Weights of a small mixture-of-experts language model, trained from scratch on English Wikipedia.
Size: width 192, 32.1M parameters.
Training: a variant of Muon for the experts, 466M tokens, 7116 steps.
Below are experts of layer 5 (counted from 0) of a mixture-of-experts language model. Rows are named router (the router's row for the expert), down (a neuron's output weights, with its number) and show model dimensions 0-191. Each number is 128 + 32 x the weight over its row's rms, rounded and kept within 0 to 255.
Before each expert's rows: "comes before" lists some tokens at least twice as common just after its tokens as in all text. This comes from a sample of Wikipedia text that the model never trained on. Tokens count by the router's weight.

# expert 10
comes before: "C", "S", " |", ")", "A", "I"
router [ 92 122 110 158 120 131 120 161 150  87  62 129 140 118 151 118 104 115 119 172 106 154 151 206 148 147 156 123 141 132 112  83 174  99 176 118  57  97 110 133 163  94 144 119 103 120  75 141 125  99 101 197 123 141 111  77  95 192  88 131 129 180 131 187 100 120 170 211 134  81 106 111 209 140  79 140 140 105 116 161 135 155 132 142 129 124 151 164 113 200 148 116 116 162 132 102 120 108 123 163 139 133 160 118 160 167 105 121 112 161 157  83  76  90  47  87 162 108 166 168 111 137 139 156 103 128 137 130 153  96 176 123  39 125  84 117 169 157  91  89 135  84  73 166 123 134  88 126 188 141 133  91 128 120 106 152 169 119 108 109 125 173 139 109  94 117 145  99 102 106 104 120 126 134 122 151 144  91 147 122 133  95 150  50 171 118 168 176  98 116  55  93]
down0 [130 168  78 123 101 132 110 102 139 121 131  92 128 156 141 186 103 106 164 130  77 138 156 153 110 200  46 134 118 107 133 107 145 135  98 102 217 100 111  99  95 152 127 120 150 146 134  74 100 107  92  79  78 133 126 147 134 167 207 138  62 120 103 119 136  81  60  95 136 109 137 155 100  82 112 128 124 152 158 138 162 114 132  96 125  74 160 139 167 139 159 142  97 107 117 133 115 129 194 114 150 137  80 174 119  85 156 150 111 175 125 142  96 103 130 149 170 154 122  75  75  75 126 119 115 152  75 115 181 182 122 159 127 132 153 140 127 109 133  99 149  91 161 112 122 134 119 114 154  85 178  80 151  95 100 134 154  63 118 170 186 152 158  55 185 152  94 110 189  93 117  68 153 142 155 128 158  98 110 186 165 109 159  96 140 161 108 105  73  98 116 125]
down1 [125 121 133 157 158 148 117 142 190  76  95 165 181 140 129 164  78 105  99 182 172 131 110 104 125 122 163 114  97 126 113 162 127 177  90 136 147 125 154 129  96 132 176 105 131  78 119 137 174 104 146 133 106 186 105 109  78 122 135 116 132 140 158 144 137 205 121 159 124  85  79 170  63 122 137 184  92  95 112 169  96 129 156 134 148 152 210 177 139 210  72 171  98 119 136 185 137 101 151  86 123 136  97 117  78 148 142  96 124 107 126 159 128 146 109 122  80 150 171 123 151 162 169 175 126 113 111 112 109  91 159 135 174  97 175 129 207 193 121  94 151 153 201 115 128 136 118 107  70 136  72  89 174 155 118 159 139 146  81  93 139 189  91 167 164 144 149 125 127 108 117  94 160 159 130 144 114  89 163  81  84  89 160 139 138  97 129 125 130  89 137  88]
down2 [107 124 138 162  71 159  96  89 145 110 113 153 170 171 122 101  85 158 150 130 114 154  78  85 122 110  60 186 108 101 138 149 144 171 137  91  86 128 135 105 133 112 120 156 143  90 107 131 115 124 166 143 134 207 128 174  89 108  95 124 107 124 108  85 178 137 149 140 120 123  89 125 138 140 101  55 150 125  79 143 179  97 128 130 159 147 162 125  45  89 106  88 163 126 198 132 102 111 101 149 120 104 156  98 111 108 161 158 169 130  71 175 111 170  21 132 155 117 119 105 137 125 128 120 119  97 207 170 143 101 158  67 150 138  89 153 148 124 167 144 126 132 153 179 173 110 157 113 110  96 104 155 100 148  98  98 143 134 159 148 119 191 135 185 109 108 189 120 158  68  86 177 117  84 120 142 145  86 136  50  75 146 119 114  97 136  96 132 140 107  96 123]
down3 [ 80  57 108 154 154 131 126 163  95 133 130  83 132 132  65 186 129 136 131 213 139 111 142  98 117  81 146 107 144 120 111 113 154  88 160 130  92  85  76 140 148 102 145  62  98 101 179 161 140 152  88 108 163 118 133 146 119 141  95 167 125 121 146 122 132 182  63 146 118  77 121 128  33 116 110 110 149 130 103  81 162 181 172 167 142 112  92 149 150 226 111 171 176 108 152 104  95 178 108 121 135 158 170 102 100  92 167 132 192 183 117 125 100 113 128  80 114 102  97 138 117 100 114 102  77 123 184 112 142 111 127 111 158 102 147 151 138 152  75 103 170  90 119 128 138 176 140 143  83 179 124 119  99 154  94  64 126  89 101 138 201 150  83 138 121 131 141  79 121 143 109 136  89 168 121 136  78  83 103 120 120 129 159 140 155  97 119 127 137 148 102  72]
down4 [100 118  97 126 137 171 140 136 101 135 137 118 112 167 126  94 104 120 107 162 111 125  89 153  99 158 183 102 182 145 101 128 119 179 118 109 180 131 116 131 204 146  70 112 106 161 118 122 179 112 101  83 134 150 189 161 109  82 100 106 160  97 193 154 128  70 119 142 127 148 159  79 155 156 144 110 124 142 147 193 136 133 130 147  74 153 143 153 174 176  95 149 166 122  45  76 161  95  95  82 116 129 151 120 190 125 122  48 117 110 143 150 125 147 213 149 137 162  98 113 128 135 166 179 133 156 114 122 117 107 124 104 176 124 132 125 141 122 120 155  92 103 139 111 129  74 124 157 143  84 217 132  69 141  69 173 119 133 132 125  77 115 128  65 185 198 133 112 152 187 102  99  86  81  83 145 167 111 104 144 123 152 124 150 172 150 128  87 152 100 143 134]
down5 [131 127 160 107 116 132 162 119 125 126 101 136  80 106 129 144 110 127  87 152 105 105 125 129  67 118 123 169  79 123 150 182 116  95 152 105 123 172  69  75 194 133 138  32 184 176 101 136 148 118 109 124 112 166 110 114 119 124  69 193 115 103 126 137 126  85 165 128  95 146 125 129 140 135 158  71 152 143 137 152  97  72 134 128  97 114  95 114  98 161 144  96 120 110  57 162 138 137 119  92 127 101 133 104  69 133 155 116 200 156 109 179 128 120 170 156  68 136  71 109 176 127 140 138  77 109 109 145 147 178 135  80 148 112 149 134 130 158 177 163 121 140  78 141 127 146 176 166  98 142 139 137 137  55 104 126 190  90 103 134 170 140  93 149 166 116  97 144 135 126   6 186 169 122 151 129  80 147 196 142 123 181 110 103 162 111  99  84 144 141 125 136]
down6 [140 136 120 167 135 119  97 170 151 122 163 127 193 157 142 119 107 128 140 175  94 134 101  93 121 154 159 119 142 169  95 110 209 121  76 167 133 148 133  90 145 124  96 121  97 167 129 147  49  32 116 150  85  93 184  86 110 148 126 113 116  85  96 100  87 160 132 156 152 140 137 151 171 129 133 113 173 157 133 170  94  83 119 117 160 102 165 156  88 139  90  98  53 117  88 145 122  90 148 119 114 129 153  96 114 131 172 150  94 178 161 121 108 185  70 160 190 157 134 133  98 159 129  57 112  51 149 140 152 158  65  68 107 186 136  84 140 129 105 149 165  89  67 152 171 162 119 123  76 177 121 123 155  86  91 142 130 150 143 131 108  92  97 133 135 134 123 161 127 115 119 150 102  86 147  95 153 119 164  63 118 106 121  64 119 111 168 104 108  97 136 127]
down7 [128 138 132 176 117  99 140  98  99 135 140  77 169 167 132 118 120 137 108 138 152 139 135 161 155 167  97 155 160  77 108 115  96  96  96  95 132 147 174 145  97 179 153 175 115 109 159 107  85 153 150 163 147 129 147 129 126  91 103 145 190 119 124 121 174  92 115 125 139 163 102 167 151 108 130 109 146 225 140 119 150  95 138 142 189 139 108 123 129   0 132 158 101 100 141  99 157 162 134 173 119  69 101  96  82 130  95 127 101 148 143 124 115  81 101 184 103 157  75 160 139  89 148 122  98 129 129  95 115 116 206 146 152 140 149 164 149 162 136 160 146 116 144 101 120 165 130 185 108  78 198 123 109 200 124 116 176 144  75  73 145  93 123 105  93 180 125 183 176 152 166 134 194 111 163 132 158  95 127 126 104 153  68 130 131 127 155  97 136 108  67 131]
down8 [151 174  66 133  69 171 155 117 101 111 173 214  92 166 135  65 122 174 165 154  99 141 136 146 129  82 144 138  97 102 146 190 140 132 111 158 121 167 144  92 106 136 143 146 142 127 179 169 200 135 123 157 108 193 124 125  98 117 147 134 137 157 102 150 104 172 200 115 154 156 113 144 108 145 117 114 144 106 126  97 125 117 133 139 115 169  81 173 190 147  86 177 135 154 141 133 132 105 155 127  93 120 100 133 112 158 145 104 102 122 106 105 101 127 130 108 140  87 128 140 142 164  99 111 111 169 152 121  76 155 153  97 205 127 105  69 113 102 134 142 125 125 128  79 122  76 129 130 126  44  74 127 134 145  97  83 123 166 170  68  43 137 142 148  96 190 214 141 143  97 157 202 113 167 138 163  90 124 128 119 153 120 140 150  60 128  61 142 124 125 143 108]
down9 [105  68 120 120 123 119 185 168 145  96 115 136 161 131 106 141 149 128 120 136  99 147 142 161 149 161  96 112 132 145  89  64 130 188 134 112 135  61 122  85 149 113 117  97 185 153 169 127 118 163 102 163  77 119 144 129 167 124 178  92  89 128 114 158 118 149 125 116 155 138 145 118 133 129 127 124 148 110 120 113 176 175 109 113 145 165 133  98  86  79 151  77  70 147 142  97 182 152 178 138 143  97  92 131 111 109 173 113 147 191 132 136 106 157 133 148 170 139 174  49 158 134 136  95 102 109 164 181 129  96  89 177 132 160  86 183  63 121  86 127  75  84 134  95 126  61 160 174  87 133 105 121  48 113 121 151 140  95  97 103  87  93 132  69 187  72  91 195  94 162 160 137 109 109  87 123 132 179  71 102 120 169  79  97  85 136 117 135 135  90 136 146]
down10 [132 133 191 113 109 108  98  86 129 165 100 119 141  36 106  97 145 158  95 145  90  72 133 120 112 165  87 170 127 109  90 128 166  54 173  43 174  81 148 104 168  75 110 147 164 141 144 103 138  95  92 166  84  92 126  98 150 141 183 125 140 141 139 159 117  95 178  97  89 135 172 113 101 132 138 108 113 116 128 174 151 138 159  77 107 125 142 151 121 142 168 130 117 126 149 147  93 120 131 126 180  95 150  95 154 142 141 143 127 163 115 114  69  76 120 192 158  99  58  97 193 124 142 177 154 173  89 110 147 182 129 108 153 179  79 126 117  96 167 151 157 105 161 152  93 186 125  98 105  90 128  95 153 118 129 119 173 171 137 185 174  89 121 115 157 142 108 119 122 124 101  98 154 155 161  94 149 132 102  94 112 129 154 116 157 234 138 139 122 140 177  99]
down11 [157 127 135  82  81 112 119  93 167 165 201 146  84 122 150 172 124 163  77  94 160 141 136  93 167  69 126 117 139 123 154  76 173 103 140 147 123 102  21 126  92 153 156 140 120 125 100 188 139 124 125 174 143 170 124 180 162 106 190 134 125 131 163 121 149 139  47 132 148 114 128 188 157 155  95 104 135  94 155 112 153 131 203  76  83 155 159 144 158  96  86 128 145 134 132 166 142 123  85 143 103  85 120 148  93 152 161 173 113 118 114  95 134 146 150 147 111  87  93 100 176 107 134 141  81 107 128 143 104 110  90 171 139 139 156 166 126  89 144 165  87 129 154  90 122 108 156 125  93 117 198 135 181 135 242 148 130 133  77 128 145 132  85 167 105 179 160 112 138 143 151 131 141 128 105 103  84 142 126 124 130  90 180 100 122 149 161 194 114  97 172 127]
down12 [148 171 176 143  87 112 141 113 117 176 120  82 135 114 133  66 110 209 127 147 136 159 167  86 134 122  83 122  72 137 132 159 133 164 164 144 126 179 138 118  95 148 137 138 108 129  90 176 124 200  88 132  91 127 146 109 146 138  62 183 130 131 131 130 139  46 174 138 118  81 150 156 162 153 150 112  77 109 127 146 109 156 128 114 135 120 167 149  59 203 141 119 127 134 117 122 182  97  80 100 129 130 171  86  60  73 170 104 160 130  87  78 126 160 107 126 107  87  53 127 172 174 157 124 166 175  99  68 125 129 163 104 108 160 160 145  67 131 113 143 168 154 129 110 127 114 184 128 156  98  75 123 155 149 110 102 108 153 109 119 121  80 159 120 183 143  69 116 117  88 133 145 143  91 130  96 119  91 149  77 132 101 119  78 116 190  80 117 140 149 145  98]
down13 [142 122 118 136 102 206  83 118 142 108 122  82 118 157 186 137 139 131 145 143 133 113 135 161 144 136 130 113  96 111 127  73 129 104 103 122 159 186 139 127  64  66 141 156 179 139 165 135 123  91  62 109 126 100 118 121 113 134 111 124 175 148 116 117 124  66 153  59 142 191 113 120 140 129 146 173 151 154 107 157  39 137 153 161  97  57 107 146 107  80  93 136 111 102 123 100  61 160 180 117 190 138 132  81 142 101 156 119 168 115 168 150 175 129 114 119 133 154  81 127 109 105 116 143  97 166 141 141 194  53 106 149 211 150 152  91 150 146 144 132 153  39 172  75 114 170 145 121 170 146 121  98 149 172 118 142 131 132 125 160 118 119 147 118  57 161 177 150 165 122 136  90 106 162 200  98 128 103 163 174 113 138 122 160 135 165 114 113 152 106 122 165]
down14 [127 136 136 133 124 146  78 128 112  99  82  47 132 142 112 118 193  59 171 151  93 165  77 130 165  61 169 111 140 128  93  90 175 105 149 155 145 132 102  84 131 114 131 124 119 105 130 123 141  87 106 197 100  75 111  92 150 145 145 158 148 126 135 164 133 101  95 151  65 118  62 147 130 168 163 110 135 135 128 123 104 135 131 131 142  97 169 141 134 101 120 114  94 152 121 124 101 101 161 140 118 194 183 191 143 105  96 146  92 119 155 158 183  85  83  92 178 181 107 148  96  41  86 117 118 132 142 144 144 156 140  77 184 128 104 147 199 134 115 141 176  62  80 153 128 220 153 131 130 151 114 107  76 103 121 132  85 118  85 158 136  84 137 183 121 107 119 139 109 121 118 107 121 183  68  96 159  71 125  77 100 107  94 108 129 130 138 133 120  94 127 135]
down15 [118 146  62  55 118 137 140 105 134 146 172 134 137 183 109  55 154 153  95  94 158  89 146 111  94  74  75 130  95 108 176 162 120 117 199 101 135  89 157 111 133 132  74 124  92 140 166 134 139 135 126 137  50 149 114 177 119  89  70 120  90 195 142 129  91  99 108 150 168 182 111 167  85 149 109 135 159 143  91 161 133 130 136 122 135 105 129  67 132  96 157 128 101  49 163  51 135 118  94  91 129 101 155 113  84  72 142 102 145 187 170 136 174 126  96 139  74  96  91 113 191 138  98 138 131 101 117 144 167 152 135 123 103 106 136 110 111 140 119 170 128 132 149  93 190 128 100 110 148 113 113 106 143 167 101 111  63 140 126 134 124 151 114 106 114 145 142  99 213 115 136 113 171 109 188 113  84 109 172 106 149 187 151 156 151 108 167 139 127 156 149 180]
down16 [ 93 150 124 137 113 128  91 108 127 151  95 191 107 114 129 108  93  97 182 111 159 153 106 132 143 142 134 118 171 122 117 161 118 158 143 108 112 119 133 142 203  88  59 174 132 131 185 112 135 150 121 129 144 178 114 149 112 139  88 128 220 142 183 140  89 165  73 134 117 100 162 118 157 128 124  99 141 121  97 181 160 102 133 120 131 217 139 206 115 146  91 134 138 129 101  96 110 108 102 167 140 148 121 124  93 127 142 160 111 125 152 114 116 182 139 215 140  88 126 165 121 163 113 141 111 161 159 122 148 173 108 149  71  32  85  92 138 132 176 154 136 158 141 178 117  57 138 127  83 171 147 139  71 115 144 115 160 133 113 116 147 183 203 128 128 141 131  73 146 119 165 101 110  73 174 119 151 139 145  75 135 107 126 147 131 123 214 119 141 184  74 129]
down17 [118 200 105 169  96 146 119 141 144 129  93 142 223 174 172 121 162 120 147 192 163 149 138  63 186 144 175  96 189  87 109  59 143  87 139 141 189 152 179  89 119 137 103 102 201 127  98  82 164 132  79  69 132  90 144 151 115  91  90 130 122  87  93 153 178 143 126 145 127  65 147 143  79 146 173  86 154 135 100 144 161  87 124 129  90 131 107 157 126 123 159 148  51 130 114  71 153  79 166 101  84  97 132 132 119 194 112 166 131  93 152 132 144 144 102 128 166 131 146 147 124 122 166 125 104 105  80  99 181 114 165 179 121 180 124  92 178 126 136 165 146 130 130 125 164 113  99 126 149 166 101  73 111 113 130 159 135 142 135 130 110 182 123 146 101 133 135 135  79  93  94  67 128  94 148 139 145 142  94  96 103 132 113  83 177 155 145 123 122  95 119 115]
down18 [113 131 136 127 138 115  78  53  87  99 103 131  64  96 113 152 151  47 114 146 159 141  59 114 165 119 139 151  74 137 112 101 107 126 164  84 105 129 103 119  81 137 156  96 152  98 113 100 168 162 181  60  98 131 139 100 125 153  85 129 177 121  68  41 181 105 114 139 147 134 110 155 124  88 135 164 132 124 228 173  61 102 161 132 117 125 156  95 155 149 128 180 114  95 128 109 160 129 141 111 106 135 135  90 102  91 139 160 108 183 151 137 151 140 128 147 128 135 178 137 103 101 205 132 135  88 137 160 122 144 137 152 187  99 115  83  88 155 176 113 146 161  93 114 115 107 159 127 122 169 100 107 133  77 159 158 185 180 102 120 117 100 128  59 187 124 111 111  80 122 101 158 146 145 195 123 130 184 149 140 132 165 111 100 126 154 141 129 129 104 149 182]
down19 [134 125  85  90  83 152 122 120 154  61  83 145 100  85 133 102  86 131 110 181  99  97 116 180 148  75 147  97 109 102 151  53 119 145 131 172 132 144 101  87 158 163 134 152 167 112 141 148 106 118 117 108 118 117 162 115 166 104 146 129 190  68 119 111 131 175 163 105 195 118 140 140 142 161 104 167 140 136  77 112  86 142 120 157  76  79 198 170 128 247 137 136 115 109 159 129  73 136 122 148 114 115 100 106  96 127 108  98  86 100 124 159 131 105 138 160 105 171 217 113  90 165 127 101 124 113 100  86 117 110 216 173 137  67  93 140 129 101 139 123 155 111 142 110 124 128 110  79 154 179 144 154 139  90 169 129 151  96 152 159 143 142  70 142 138  90 108  84  99 109 128 120 125 156  95 172 109 151 130  88 106 105 113  80 151 101 181 144 124  71  75 141]
down20 [129 122 165 167 107  93 138 118 117 141 100 157 143 159 163 103 140 144  22 104 116 143  68 104 155 162 196 138 145 112 127  87 101  81 129 102  92  99 125 159 167 185 122 133 126 199  69 136 143 163 165  75 165  84  59 137 176 120 127 100  84 131 172 178 136  78 160 109 142  48  69  88 149 105 130  81 148 122 117 131 134 154 105  59 129 166 178 169 142  52 109  87 122 137 136 121 162 108 113  96 144  70  74 154 142 110 136 123 138  96 144 131 132 163 104 105  99 123 102 147 142  78 128 105 124 142 149 142 118 132 108 100 150 146 124 120 108 151 112  87 178 155 162 177  95 131 106 114 113 109 149 129  78 154  87 103 166 192 134  91  80 155 120 176 182  89 163 130 161 152 113 146 145 129 154 122 169 171  59 149 112 151 126 153 154 155 124 135 119  59 135 116]
down21 [159 118 186 123 136 120 124 156 199 155 143 144 153 118 124 112  80 143  88  91 100 126  95  69 143 121 104 150  97 118 154 187 100 106 108 106  93 122 119 129  68  91 145 140  59 119 159 196 134 124 144 100 138 108 144 143  33  86 197  88 127 121 158  98 128 150 113 135 137 116 111 110 125 128 119 153  97 116 167 138 136 166 132  87 112 148 102 151  39 129 149 117 202 102 130 171 159 117 134 101  94 143  95 143  71 129 149  82 177 114  90 159  91 173 146 122 128 165 154 131 117 173  68 134 114 105 139 155  83 181 134 126 138 129 164 139 113 111 125 125  84  89 117 157  75 120  79 130 126 111 184 122 142 141 140 140  93 141 148 127 141 105 119 113 167  85 173 107 180 137 114 122  68 132 142 100  95 143  21 106 173  89 188 135 170 213 127 104 152 118 162  83]
down22 [179 124 160 155 131  70 105 127 133 104 117 124 161  86 111 166 188 190 156 171 172 144 133 108 112 157 122  68 152 150 142 118 116 176 159  81 147 198  94 118 104 125 121 169 181 154 112 104  81 143 146 170 164 151  98 158 136 116  79  94 156 161 113  86  90  88 150 174 162 154  94 130 134 150  94 148 170 156 177 115 143 115 126 159 155 121 117 117 109  65 158  89 100 171 169 142  78 143  60 144  82 106 130  97  98 158 126 138 130 155 136 111  64  91 120 113 115  81 131 182 144 121 175  89  87 131 141 147 107 131 143 112 136 173 118  59 136 114 126 122  90 184 123 132 154 171  88 146  87  98 137 118 164 166 101 153 164 130  92 113  95 156  78 116 142 156 174 142  93 127 108 154 129  47  92 162  89  44 139 117 145  98  84 121 131  75 198  84 148 145 122 109]
down23 [138  92  87  62  50 107  99 108 116 119 152 167 180 141 121  98 100 138 117 144 113 146 125  83 138 124 110  87 119  93 123 137 152  74 124 103 162  79 109 136 166 115 136  73 134  88 127 102 103 104 154 174 110 113 101 141 150  86 128  77 101 131 108 112 146  98 145 104 114 108  88 147 116 120  94  76 169 123 171 146 116 151  85 101 134  93 167 150 117 165 125 111 143 118 109 116  98 146 103 173 158  78 159  68 150 119 116 144 144 117 154 139 118  67 170 182 178 131  81 107 118  75  95  87  94  97 115  57  79  93 126 160 190 130 176 149  68  93 126 170 205 135 140 108 149 159 123 175 132 111 115  99 117 170 117  75 139 124 144 200 113 114 123 157 151 219  88 197  89  89  70 115 131 147 126  89  93 159 132 117 125 163 140 158 148  90 204 165 134 148 125 137]
down24 [119 119 157 130  84 127 152 153 178 134 124 129 145 166 108 149 100 152 123 183 138  89 151  59 119  94 130 125  88 150  93 115 133  81 184  54 131 100 148  64 109 110 175 158 118 145 102 128 128 101 151 109 177 113 125  92  81 125 145 169 135 154  87 185 155  94 135  92 145 149 136  90 119  96 163 144 144 120 167 141 114  90 164 115 191 126 140 145 113 107 123  87 171 128 115 128 111 116 163 154 105  79  97 159 128 123  89 106 162  81  56 153 119 122 148 106 119 147 149 104 113 164 162 120 101 156 192  61 148  92 132 173 141 189 165  92  93 103  82  89 159 165 169 135  82 114 176 118 102 114 100 126 166 130 154 148  99  97 118 137 120  39  15 152 133 151 102 198 170 136 104 157 134 155 122 131  64  89  85 160 128 122 121 126 196 102 166 111 140 112 103 130]
down25 [132 102 147 138  55 106 105  93 169 155 148 202 108 134 114  97 127 159 170 131 124 124 145 151 210 110  98 161 107 158  81 151 132 114 140 126 200 110  78 149  99 101  97 121 102 126  99 143  92 151  80 147  99 136 115 123 134 183  72  90 176  94  78 102 143 124 117 158 119  66 105 131 133 135 120 100 150 160 125 116 117 179  49 164 180 156 165 114 197  77 149 195 129 119 153  99 122 104  97 107 141 127 116 128 120 133 183  77 107 136 157  97 114 157 116 136  94 136 112 203 130 110 115 133 139 107 167 185 104 105 134  32 107 133 158  84  47 131  95 100  93 162 118  90  89 154 122 138 151 123  78 130 135  98 136 113 149 115 180 110 172 148 135 165 142 123  93 141 107  91 130 159 145 109 167 132 135 202 131  84 133 120 134 181 112  90 153  81 107 169 167 156]
down26 [150  77  90 102  99 161 139 126  66 123  78 119 138 170 163 161 174 145  98  79 115 110 109  81 124  85 158 101 114  72 140 158 124 163 164 151 150 110 174 142 141 171 102 161 140  99  84  99 116 162  94 156 116 115 129  86 148 144 185 138  93  66 148 121  85 119 178 137 146 142 115 127 126 185 111 122 142 124 169 103 113 111 103  87 172 130  82 152 137  47 132 119 181 141 138  75 158 149 127 157 146 132 181 115 161 149 134 114 151  93  94  85  55 105 129 103 102 159 149 132 106 163 108 151 186 166  91 107 116 137 115 131 135 167 113 196  85 170 134 124 135 113 162 138 102 178 167 138 166 175 161 159 113 201 137 198 121 155 172 145  98  51 183 173  91 165 122 154 116 124 132  83 113  50 109 120 159 139 143 121  97 126  75 146 162 164 100 154 173 129 106 110]
down27 [142 121  86 119 145 118 113 130 126  93 136 161 133 124 112 148 141 154 172 182 130  61 130 142 152 152  90 145 154 149 113 162 108 159 140  94 113 117 168 106  88 124 146 105 125 108 104 208 134  87 101  57 129 139 128 136  75 126 115  70  71 137 140 136 158 182 135  58 128 169  60 131 113 138  71 104  89  81 124 132 142 101 149 156 151 131 124 130 127 179 171 185 129  89 152 158 120 147 126  84  47 184 175 120  93 125 175  90 139 164  87 137 128 139 203 163 177 153 112 122 118 129 116  84 142 128 112 115 196 212 134 141 114 156 120 105 186 120 102 131 149 172 160 171 114 167 110 132  76 124 171 132  81 132  85 142 138 132 135  68  93  98 106  83 134 164 153 125 181 135 107  83 115 159 160 152 143 126  37 114 123  89 141 147 148  94 135  89 138  83 160 165]
down28 [ 99 117  89 154 172 146 182  95  84 181  94 119 163 134 128 123  79 117 128  67 137 131 123 136 142 114  76 127  62 156 135 119 161 102 107 134 120  96 104 104 156 170 182 165 104 119 182 125 144 113 145 113 168 166  91 127 156 190 161 131 181 149 155 165 125  80 167 122  69 103  57 103 132  88 123 137 199  96 171 141  72 130 138 150 131 136 165  93 116 117  83 135 136 144 142  97  69 145 153 114 193 123  50 137 142 100 114  90 140  76 126 171 117  83 128 113 107 147 179  67 145 142 173  86 125 120 130 152  43 110 151  65 100 146 119 139 149 168 107 140 167 106 123  60 134 101 199 138 144 160 165  98 124 113 100 147 128  37 144 137 172  85 145 118 184 140  75 107 103 104 142 107 113 142 136 121 144 148 162 126 134 123  73 139 111 136 143 147  82 144 138 120]
down29 [204  74 157 140 145 138 117 148 144 108 100 117 147 109 117 132 135 124 100 142 125 135 129 122 150 185 123 135  92 119 123 114  85 142 116 101 149  94 162 127 131 167 124  80 139 119 128 176 104 125 115 165 142 136 146 153 126 154  73 102 139 170 150 134  85 100 121  75 137 119 114 212  83 105 114 172  99  72  94 143 130  73 148 196 153 182 150 160 125 112 155 111 162  97 128 161 130 101 121 149 160  95 121 146 105 128 120 142 138 182  51 138 113  90 131 111 107 135  94 190 165 119 147 112 184 148 188 106 130 142 165 120 150 111 119  70 121 170 176 107 169  78 128 179 107 146 174 230 127 129 135 144 134 156  75 102 179  90 136 141 102 138 104 159 143 124 150 165 110 139  84 168 124 187 109 105 127 181 212 120 182  35 140  94  70 159 167 118 122 152 101  90]
down30 [118 174 108 139 174 145 121 121 136 127 125 106 100 132 171 100 113 154 139 151 166 176 132 112 129  94  67 142 149  89  93 104  96  97 130  92  64 153 106 118  92 126 136 131  70 184 139 139 184 158 174 175 149 190 100 155 109 126  80 125 159 124  58  81 127  96 108  93 143  86 174 155 128 115  79 167 112 118 137 143 132 179 115 166 133 138 173 133  99 120 102 167 113 114 143 114 157 154 154 111 144 110  94 106 129 182 125 120  88  71  89  82  80 154 105  99 129 148 202 178 134 124  90 138 131 139  98 137  75  85 175 157 109 124 106 132 169 132  96 144 127 113  86 102 201 110 151 173 109 177 135 164 137 136 150 127 133  99  84 184  39 144 134 109 103  70 163 201 140 103 150 164 157 116 170 119 144 145 141 123 180  83  81 193  67 111 109 118 159 126  97  91]
down31 [ 84  84 146 159 119 228 161 163 150 163 117 127 183 111 137 104 140 129 137 116 132  96 151 162  97 152 146  73 160 114 148 109 125 133 182 104 137 200 188 133 157  92 193 155 162 125 141 130 109 120  97  75 164 146  47 110 101 144 151 106  99 156 169 134 115 151 148  55  72  94 118 139 112 150 131 126 187 130 115 144 111  97  97 119 207  98 105 100 106 120 119 111 138 138 212 118 155 132  87 138 151 165  86 149 165 106  68 117  89  90 112  98  79 161 146 170 136 139  81 156 118 109 145 157  96 176 136 120 149 109 120 136 129 128 112 160 102 138 127 161 107 111 182 149 124 152 151  87 137 139 126 152  80  79 117 168 133 168 110 156  95 149 147 135 139  89 108 177  88 140 116 122 153  83  96  69 105 156 148  82 107 104 163 136 158  76 115 140  30  81 163 144]
down32 [ 77 107 154 154  63  84 122 203 144  99 149 189 171 167 126  71 145 143 123 120  95 154 134 155 126 174 163  82  45 134 119 107 122 104 165 162 176 104 119 115 147  99 141 115  84  82 124  98 182 122 157 150 126 151 169 109 124  89 151 184 153 133 109 145  74 103  98 119 146 168 157 109  91  57  49 113 112  70 153  86 105 170 145 121 214 129 153 101 141 178 108 146 132 112 121 138 142 106  72 169 171 139 101 108 187 135 154 125 112  73 121 163 115 123 103 141 142 137 125 136 107 110 197 122  87 123 120 103 137 159 130 134 124 125 191  85 132 150 135 130 118 102 154 123  88  99 116 154 129 148  71  87 115 117  93 145 103 140 167 110 135 162  93 150 108  47 130 100 127 166 186 172 121 120 143 144 139 132 124  62 160 129 107 145 144  97 193  78 118 168 171 120]
down33 [134 139 113 116 108 120 137 152 115 146 109 126 119  99 148 137 143 151 100 121 102  53 134 106 144 133 153 165 130 153 125 130 129 158 106 166 139 115 126 125  49  84 164 120 125 105 150 119  85 172 133 114 206  72 146 108 172 201 100 148 116 100 255 113 122 164 144 136  82 130  85  86 174  83  84  89 110 154 105 170 156 133 122 135 100 185 175 210 145 104  82 190 111 136 173 142  94 128  85 116 178 154 114 175 154 101 115  84 113  87 179 111 120 169  60 171 166 135 140 138  64 134 174 169 154 135 104 163 105 136 165 150  90 128 108 156  91 153 132 157 144 163 105 156 129 170 136 148 115 128 124  43 146 129 108 114 152 113  99  86 143 153 122 128 175 120  90 172 118  90 121 149 156 109 121 106 147 128 164  98  69 138  87 138 135 184 144  86 113 123 123 126]
down34 [136 139  92  86 100 123 116 149 147 124 126  53 154 131 141 140 181 101  95 128 139 129 142  81 163  80 155 118  92  64 137 141 114  73  83 139 104  81 169 152 169 135 148 128 119 133 129  80 154 158 133 162 103 126 156 116 138 127 133 149  83  75 119 135 128 139  57 103 108 147 116 106 129 164 137  80 156 107 113  89 133 166 208 131  95 119 149  58  90  68  79 140 132 126 116 114 109 160  53 103 115 101  90 133 140 159 171 103 172 150 117 163 125 123  66 179  92 138 102 141 127  68  84 178 175 117 139 152  82  71 154 133 157 122 137 129 156 143  92 124 149  72 137  77 145 154 121 114  71 105  94 132 174 107 132  66 149 155 144 103 194 146 156 208  80  81 161 121  77 152  99 123 150 155 139 139 137  96 124 153  47 101 165 141 136 118 111  72 105 115 155 157]
down35 [ 99 133 133 140 192 158  77 165  91 127 186 148 164 125 124 117 124 189 197  59 101 163 131 158 142 122 169 153 107 106  83 107 138  84  60 160 131 148  90 140 178 138 144 134 157 152 140 122 155  77 137  58 140 184 116 129  96 157  87 127  86  97 129  72  40  72 100 116 111 150 104 111 116 166 147 132 125  97 115 148 172 133 110 133 194 115 114  91 132 178  94 120 139  81 129 114 141 120 114 131  78 137  81 187 129  97 138 131 160 129  80  58  80 135 152 157 147 130  81 177  65 111 114 130 181  91 167 132 132 125  95 140 152  56 153 141 102 118 118  83 131 105 132 138 174 117 135  78 150  86 140  82 115 117  97 128 111  78 146 158 148 186 107 129 133 153 188  94 131 156 140  90  98 102 145 159 115 139 128 175 180 134 134 130 139 165 178 118 117 130 120 188]